Below are experts of layer 4 (counted from 0) of a mixture-of-experts language model. Rows are named router (the router's row for the expert), up (a neuron's input weights, with its number) and show model dimensions 0-255. Each number is 128 + 24 x the weight over its row's rms, rounded and kept within 0 to 255.
After each expert's rows: "comes after" lists some tokens at least twice as common just before its tokens as in all text. This comes from a sample of Wikipedia text that the model never trained on. Tokens count by the router's weight.

# expert 15
router [117 136 147 117 125 117 117 140 131 159 139  62 131 115 118  89 141 140 140 139 117 137 139 138 139 139 116 117 116 128 197 118 131 142 141 139 142 139 141 141 107 139 114  93 140 181 116 125 140 112 140 116 139 115 115 140 216 117 141 116  88 117 116 134 140 123 149 116 116 118 140 132 117 122  80 139 140 152  70 115 127 137 110 244 115 124 139  95 120  71 136 161 140 138 115 129 117 220 115 171 141 143 115 140 121 116 141 117 117 171 149 125 139 139 117 112 139 139 141  56 140 116 116 118 116 147 113 128 141 139 117 116 117 139 143 117 139 163 133 117 160 142 130 139 141 126 139 118 140 115 129 156 139 139 116 139 116 115 116 119 117 117 131 137 122 140 140 116 120 102 115 116 116 139 118 111 116 130 115 107 139 115 140 148 134 141 182 139 114 117 117   5 124 126 116 132 114 117 140 139 108 142 123 117 158 138 139 138 118 140 138  76 116 116 135 140 116 128 117 139 111 117 127 116 124 136 140 119 191 106 140 150 139 116 117 118 139 124 116 140  33 116 156 140 117 118 140 135 203 124 124 115 170 194 139 120]
up0 [105 121 110  77 107 130 130 111 124 135 116 148 138 137 178 133  90 145 110 140 102 127 143 109 149 173 155 156  85 143 153 103  76 133 104 145 153 143 162 105 103  96 105 150 142 100 125 103 125 106 136  95 106 111 137 132 143 117 110  88 136 118 146 120 127  96 147 169 123 163  69 118  71 117 114 162 136 117 147 153 123 152 117 107  95  96 113 138 131 164 141 130 167 124 127 110 111 104 150 154 136 205 117 113 148 107 149 119 171 146 113 126  94 102 113 140 126  74 129 164 101  66 134 127 124 130  69 140 148 168 143  92 124 146 120 116 107  86 136 126 120  57 116 147 138 154  96 125 104 119 112 116 151 158  98 127 162 129 159 122 110 129 124 115 141 110 153  98 133 121 130 159 124 163 160 141 120 149 142 117 152 129 128 133 122  93 140 152 105  65 147 142 140 144 131 119 108 161 171 156 101  89 144 125 112  96 167 137 102 134 154 142 117 101 132 186 152 131 105 145 134 136 131 113 135 136  78 125 136 127 111 128 131 121 123 129 101 120 101 165 125 138 150  87 145 130 112 121 120 149  97 133  82 139 156 162]
comes after: " |", " of", " and", ":", " ·", " by"

# expert 6
router [119 139 153 120 127 118 119 139 125 149 138 154 126 118 120  95 137 137 137 136 119 135 138 136 136 138 120 119 117 125  70 115 131 137 138 138 139 137 132 115 161 136 119 138 136  54 118 125 137 135 138 119 137 119 118 137 152 119 137 120 231 120 118 130 137 100 114 120 119 120 137 123 119  62 140 137 137 184 162 119 128 138  93 174 119 123 135  54 132 154 147 226 137 123 141  99 119 116 118 147 138 138 120 137 127 118 137 120 119 151 147 131 138 137 119 119 138 137 137  15 136 118 119 206 113 161 117 128 137 137 119 119 119 137 138 121 137  19 134 120 118 137 132 137 137 130 136 120 138 117 129 127 138 138 119 137 120 118 119 119 119 118 128 130 125 137 137 120 124  83 119 119 118 136 119 105 119 127 119 104  94 119 137 123 127 105  66 137 118 117 119  68 124 131 120 128 119 118 138 138 138 139 124 118  77 136 137 127 120 138 138  86 118 119 120 136 119 133 120 137 112 119 130 118 109 103 136  87 128 176 137 157 136 120 119 187 136 124  47 138  62 119 170 138 118 123 138 130  96 134 130  87  87 126 137 181]
up0 [135 148 145 136 148  96 130 112 145  93 171 126 137 173 154 102 112  86 112 127 123 130 106 141 117  83  88 118  66 134 150 139  86 158 148 178 135 106  88 136 105 155 115 133 124 120 130  96  94 124 124 189 107 102 128 168 137 102 116 152 141  73 130 117 160 153 132 120  69 154 180 117 130 135 126 118 170 112 197 136  95 123 172 104 131 121  85 139 134 148 140 104 117 133 122 122 123 132 127 130 159 186 117 175 140 133 129 140 106 110 116 157 138 139 101 114 128 109 178 128 132 135  82 139  85 133 161 140 134 134 101 162 123 151 109 127 128 117 132 117 144  94 103 125 108 124  94  73 149 104 133 161 152 100 102 111 128 178 166  81 108 188  85 116 114 129 125 167 164 154 123 120 141 149 100 169 115 133 127 169 139 134 134 117 148 139 129 132 108 108 112 132 127 129 123 107 137 140 125 126 137 150 144 158 162 132 141 137 125 156 140 117  97 148 127 143 128 139 105 120 144 146  91  87  96 161 156 102 128 109 117 110 124 161  99 120 145 145 109 101 138 172 129 133  95 113 106  93 132 122 143 150 100 127 116 106]
comes after: "\n", " and", "\n ", " H", "6", "′"

# expert 28
router [117 140 197 118 127 117 117 138 129 190 139  28 129 118 117 147 139 138 139 139 119 131 139 138 138 139 118 118 117 125  68 118 134 141 139 137 138 139 139 124 114 139 116  91 138 107 119 119 138 130 138 119 139 118 118 139 115 118 140 117 116 118 118 132 139 146 162 118 118 118 139 129 117 211 100 138 138 174 162 117 122 136  98 148 117 127 139  47 127  76 132 166 138 131  92 136 117 123 116 220 139 137 117 137 126 118 136 117 118 116 134 126 138 138 118 154 138 139 139  72 139 118 118 109 137 198 119 128 138 138 118 117 117 138 139 120 139  65 124 117 107 141 126 139 140 123 138 118 138 117 128  59 138 136 117 139 118 119 117 117 118 118 129 124 125 139 139 117 127 110 117 117 117 140 116  33 117 125 116 119 188 118 138  82 122  80 200 138  92 120 117 116 131 129 117 129 119 117 139 137 124 141 123 118 150 138 138 125 118 139 138  54 118 118 128 138 117 129 118 137 117 116 135 120 126 167 137 106  87 131 139 166 138 119 117  42 139 119 130 139  91 117 183 138 118 123 139 134 150 121 123 132  90 180 138 155]
up0 [148 134  97 138  98 139 111 166 129 151 114 140 119 121 151 102 179 131 139 105 113 133 211 145 110 144 141 117 111 113 131  92 140 129 150 113 112 147 183  95 157 169 154 166 153 121 140 109 130 134 113  92 174 131 172 109 131 155  87 134 156 118 159 116 145 122 150 119 124 127  94 173 126 122 148 153 145 100 168 115 121 116 129 113 137 130  87 166 103 125 139 130 132 125 113 113 129 144 129 102 128 132 138 125 130 150 122 117 184 127 107 211 133 156 119 101 163 138 128 117 137 100 139 111 112 133 107 123 131 146 197 178 155 160  80 169 146 137 121 113 118 157 136 143 116 128 133 132 158 111 101 148 141 103 135 157  88 132 150 137  99 110 115 115 139 105 190 127 154 106 163 147 136 108 143 120  96 134 124 148 166 102 137 125 123 153 147 157 130 158 117 127 116 128 131  82  62 141 177 119 132  99 146 133 114  76 112 118 125 184 112 148 111 126 136 136 160 128 125  91 156 152 130 122 118 142 118 112 139 162 133 107 121 105 111 117 106 145 167 127 101 144 122 171 193 112 165 122 123 113 130 107 108 115 104 124]
comes after: " |", " 1", " January", " 2", "M", " 3"

# expert 1
router [118 131 130 117 130 118 118 140 133 147 138  95 130 118 118 131 138 140 138 139 118 130 139 138 138 138 118 117 117 131  95 118 133 141 139 137 137 138 138 113  42 137 117 163 138 111 118 141 139 132 138 118 138 115 117 138 215 117 137 118 139 117 118 131 139 136 142 118 117 117 139 131 117 153 136 139 138 142  71 116 129 139 107 214 118 126 138  60 125 106  98  72 139 125  89 126 117  62 116 161 140 138 118 139 129 118 139 117 116 173 165 129 139 138 118  37 139 139 139 153 138 118 117 118 123 122 116 127 140 139 118 117 117 139 138 121 139 107 129 119 222 139 128 138 140 122 138 117 138 118 128 205 137 139 117 138 118 115 118 119 117 117 133 129 124 139 139 118 128 196 117 117 117 141 117  97 117 126 116  90 114 118 139 137 137 110 150 138  65 118 118  91 156 125 117 129 119 118 139 138  33 138 129 117 165 138 139 125 118 138 138 134 117 117 136 138 117 124 117 141 115 116 125 119 133 170 139 151 187 151 139 140 138 118 118 137 139 124  77 139 182 117 211 139 116 127 141 136 128 127 130 218 116  91 140  95]
up0 [119 118 134 141 162 132 134  95 125 152 138  86 132 126 123  73 144 126 100 139  86 111  96 105 165 112 143 125 109 127 141  63 124 111 128 114 141 128 118  97 139 123  98 119  94 117 133  95  98 147 115 134 192 130 152 126 139 157 109 135 168 129 110 113 139 134 145 179  74 134 170 110 134 141 125 196  99  92 120  96 113 129 129 143 149 134 136 132 123 155 127 164 147 119 115 128  92 122 130 150 137 154 158 162 129 139  82 146 122 137 122 127 147 150 101 149 120 147 156 100 119  68 163 146 138 134 132 121 100 115  90 154  94 135  98 121 140 130 114 104 122 179 125 122 119  88  37 125 150  97 114  91 170 123 167 148 162  97 176 146 139 122 134 139 131 120  97 111 100 151 120 156 155 172 157 100  92 131 132 144 147 160 145 118 120 124 144 123 107 152 106 123 143 121  90 114 131 199 107 114 139 141 156 122 141 124 139 123 105 147 122  90 137  94  84 157 163 141 102 142  93 104 136 133 116 117  94 121 142 134 151 140 134  75  84 117 139 105 120 120 129 107 158  80 119 113 124 115 127 123 131 130 103 112 139 124]
comes after: " |", " in", "===", " ==", "==", " at"

# expert 14
router [118  88 194 119 124 117 118 138 129 188 138   4 134 118 119  96 138 139 138 138 118 127 139 137 138 138 122 119 117 121 108 118 134 140 138 138 139 138 138 112 181 138 117 120 136  87 118 135 138 129 140 118 138 118 118 138 164 118 140 118  83 119 118 127 137 103 118 118 118 118 140 126 118  44 150 138 137 229  93 117 117 137 131 187 117 128 137  67 138 103  56 146 137 150 169 132 119 198 121  83 138 138 117 137 129 117 139 118 118 172  87 125 138 138 118  81 137 137 137  63 138 117 118  99 139  84 117 132 137 138 118 118 119 138 138 121 138 187 127 118 125 139 130 139 138 124 138 119 139 118 128 138 138 139 117 137 118 119 118 120 118 119 129 122 120 138 138 118 130 121 118 118 118 137 117 182 117 127 117 110  80 117 138 138 132  60 175 138 141 118 117  71 139 129 118 126 118 118 137 138 149 140 122 118 109 137 137 126 119 138 138 152 120 118 125 137 119 125 119 135 117 118 133 118 140 157 138 131 192 129 138  67 138 119 118  55 138 130 131 139 172 118 162 137 117 126 138 134  94 134 127  95 133 160 136  96]
up0 [129 142 147  71 153 157 107 132  98 111 122 136 135 136 150 143 176 147 104 112 114  84 129 126 146 149 111 110 123 126 130 159 112 175 132 103 106 136 109 151 132  46  89 121 134 131 124 115 159  95 106  93  97 152 135 126 125 130 125 121 116 116 146 126 151 126 137  76 128 114 134 157 162 152 110  93 145 116 172 137 102 119  72 130 127 118 122 114 141 125 127 111 111 172 120 124 156 180 122 110  91 145 105 136  92 138 162 134 122 120 119 141 157 118 131 121 145 124 104 146 124 119 115 144 106 142 129  78 171 141 118 171 142 127 136 119  67 127 129 133 128 163 122 108 156 147 121 120 112 118 146 103 122 142 169 147  97 176 133 146 125 108 140 131 129 138 119  69 115 132 101 135 155 195 112 137 125 127 189 130 139  86 150 114 131 145  89 158 155 167 122 113 118 118 150  97 100 148 128 105  68 101 130 155 138 134 185  99 158  97 121 144 137 122 124 139 102 128  99 173 143 122 103 144 148 116 169 123 160 135 145 138 114 146  54 105 176 132 125 143 120 121 145 131 164 145 128  85 124  94 110  95 136 120 151 115]
comes after: "\n", " T", "op", " Country:", " Soc", "P"

# expert 24
router [119  88 163 120 128 117 118 138 126 108 138  48 129 117 119 136 136 138 139 137 119 128 139 137 138 138 120 118 119 128 146 120 132 139 139 137 138 137 141 141  47 139 119 119 137 160 118 127 138 123 139 119 137 119 119 138 227 118 138 120  72 120 118 114 138 119 129 119 118 118 137 132 119  54 175 137 138 195  94 119 127 135 102 151 118 130 138 195 124 179  62 184 137 133 130 123 119 125 119  70 135 135 119 136 128 119 137 118 118 136  61 128 137 137 119  65 138 138 137 157 137 120 119 177 142  86 118 130 137 138 119 120 118 138 140 122 137 226 130 119 147 137 129 138 137 128 138 118 138 118 126 187 138 137 119 138 119 119 119 119 119 119 130 128 128 138 137 118 126 187 119 118 120 138 119 161 118 126 118 123  74 117 138 133 135  97 144 138 156 119 119  52 142 125 117 127 119 118 137 138 135 137 124 118 107 137 137 119 120 138 137 127 120 118 127 138 118 130 120 136 120 120 133 118 126 231 137 122 178 106 139 108 137 119 119  99 137 130 103 138 113 119  98 137 119 123 136 132 117 127 125 101  39  94 137 107]
up0 [124 155 141 135  97 113  87 182 123 164 124 183 163 148  91 149 120 173 130 153 113 144 138 144 119 120 130 151 130 130  96 139 134 123 117 137 105 145 119 132 127 102 131 115 125 119 119  98 108 112 128 119 118 142 150 133 119 102 149 148 126 117 137  95  89 141  68  95 132  82 110 118 115 134 139 126 108 144 123  88 150 123 154 131  99  95 126 154 130 134 117 127 133 108 128  74 141 107  78  83 102 115 104 138 172  95 135 118  90 139 131  91 123 170 130  89 106 113 152 119 154 133  83  90 125 113 136 184 119 150 108 155 118 125 141 151 146 135  87 130 110 168 147 108 152 132 125 131 121  74  81 148  89 216 157 112 136 153 157  69 119 141 138 131 165 123 132 129 140 143 121 123 118 168 153 173 119 133 133 140 178 120 112  96 110 119  96 158 158 195 148  91  94 109 147  84 120 131 167 114 139 134 121 101 143 136 176 129 183  88 126 134 141 143 155 135  99 117 125 147 133 133 146 111 141 129 112 140 136 131 130 115 159  99 145 143 151 119 131 165 124 133 141 100 132 102 129 177 129 129 130 136 130 130 135  97]
comes after: " the", " of", " a", " for", "'s", " The"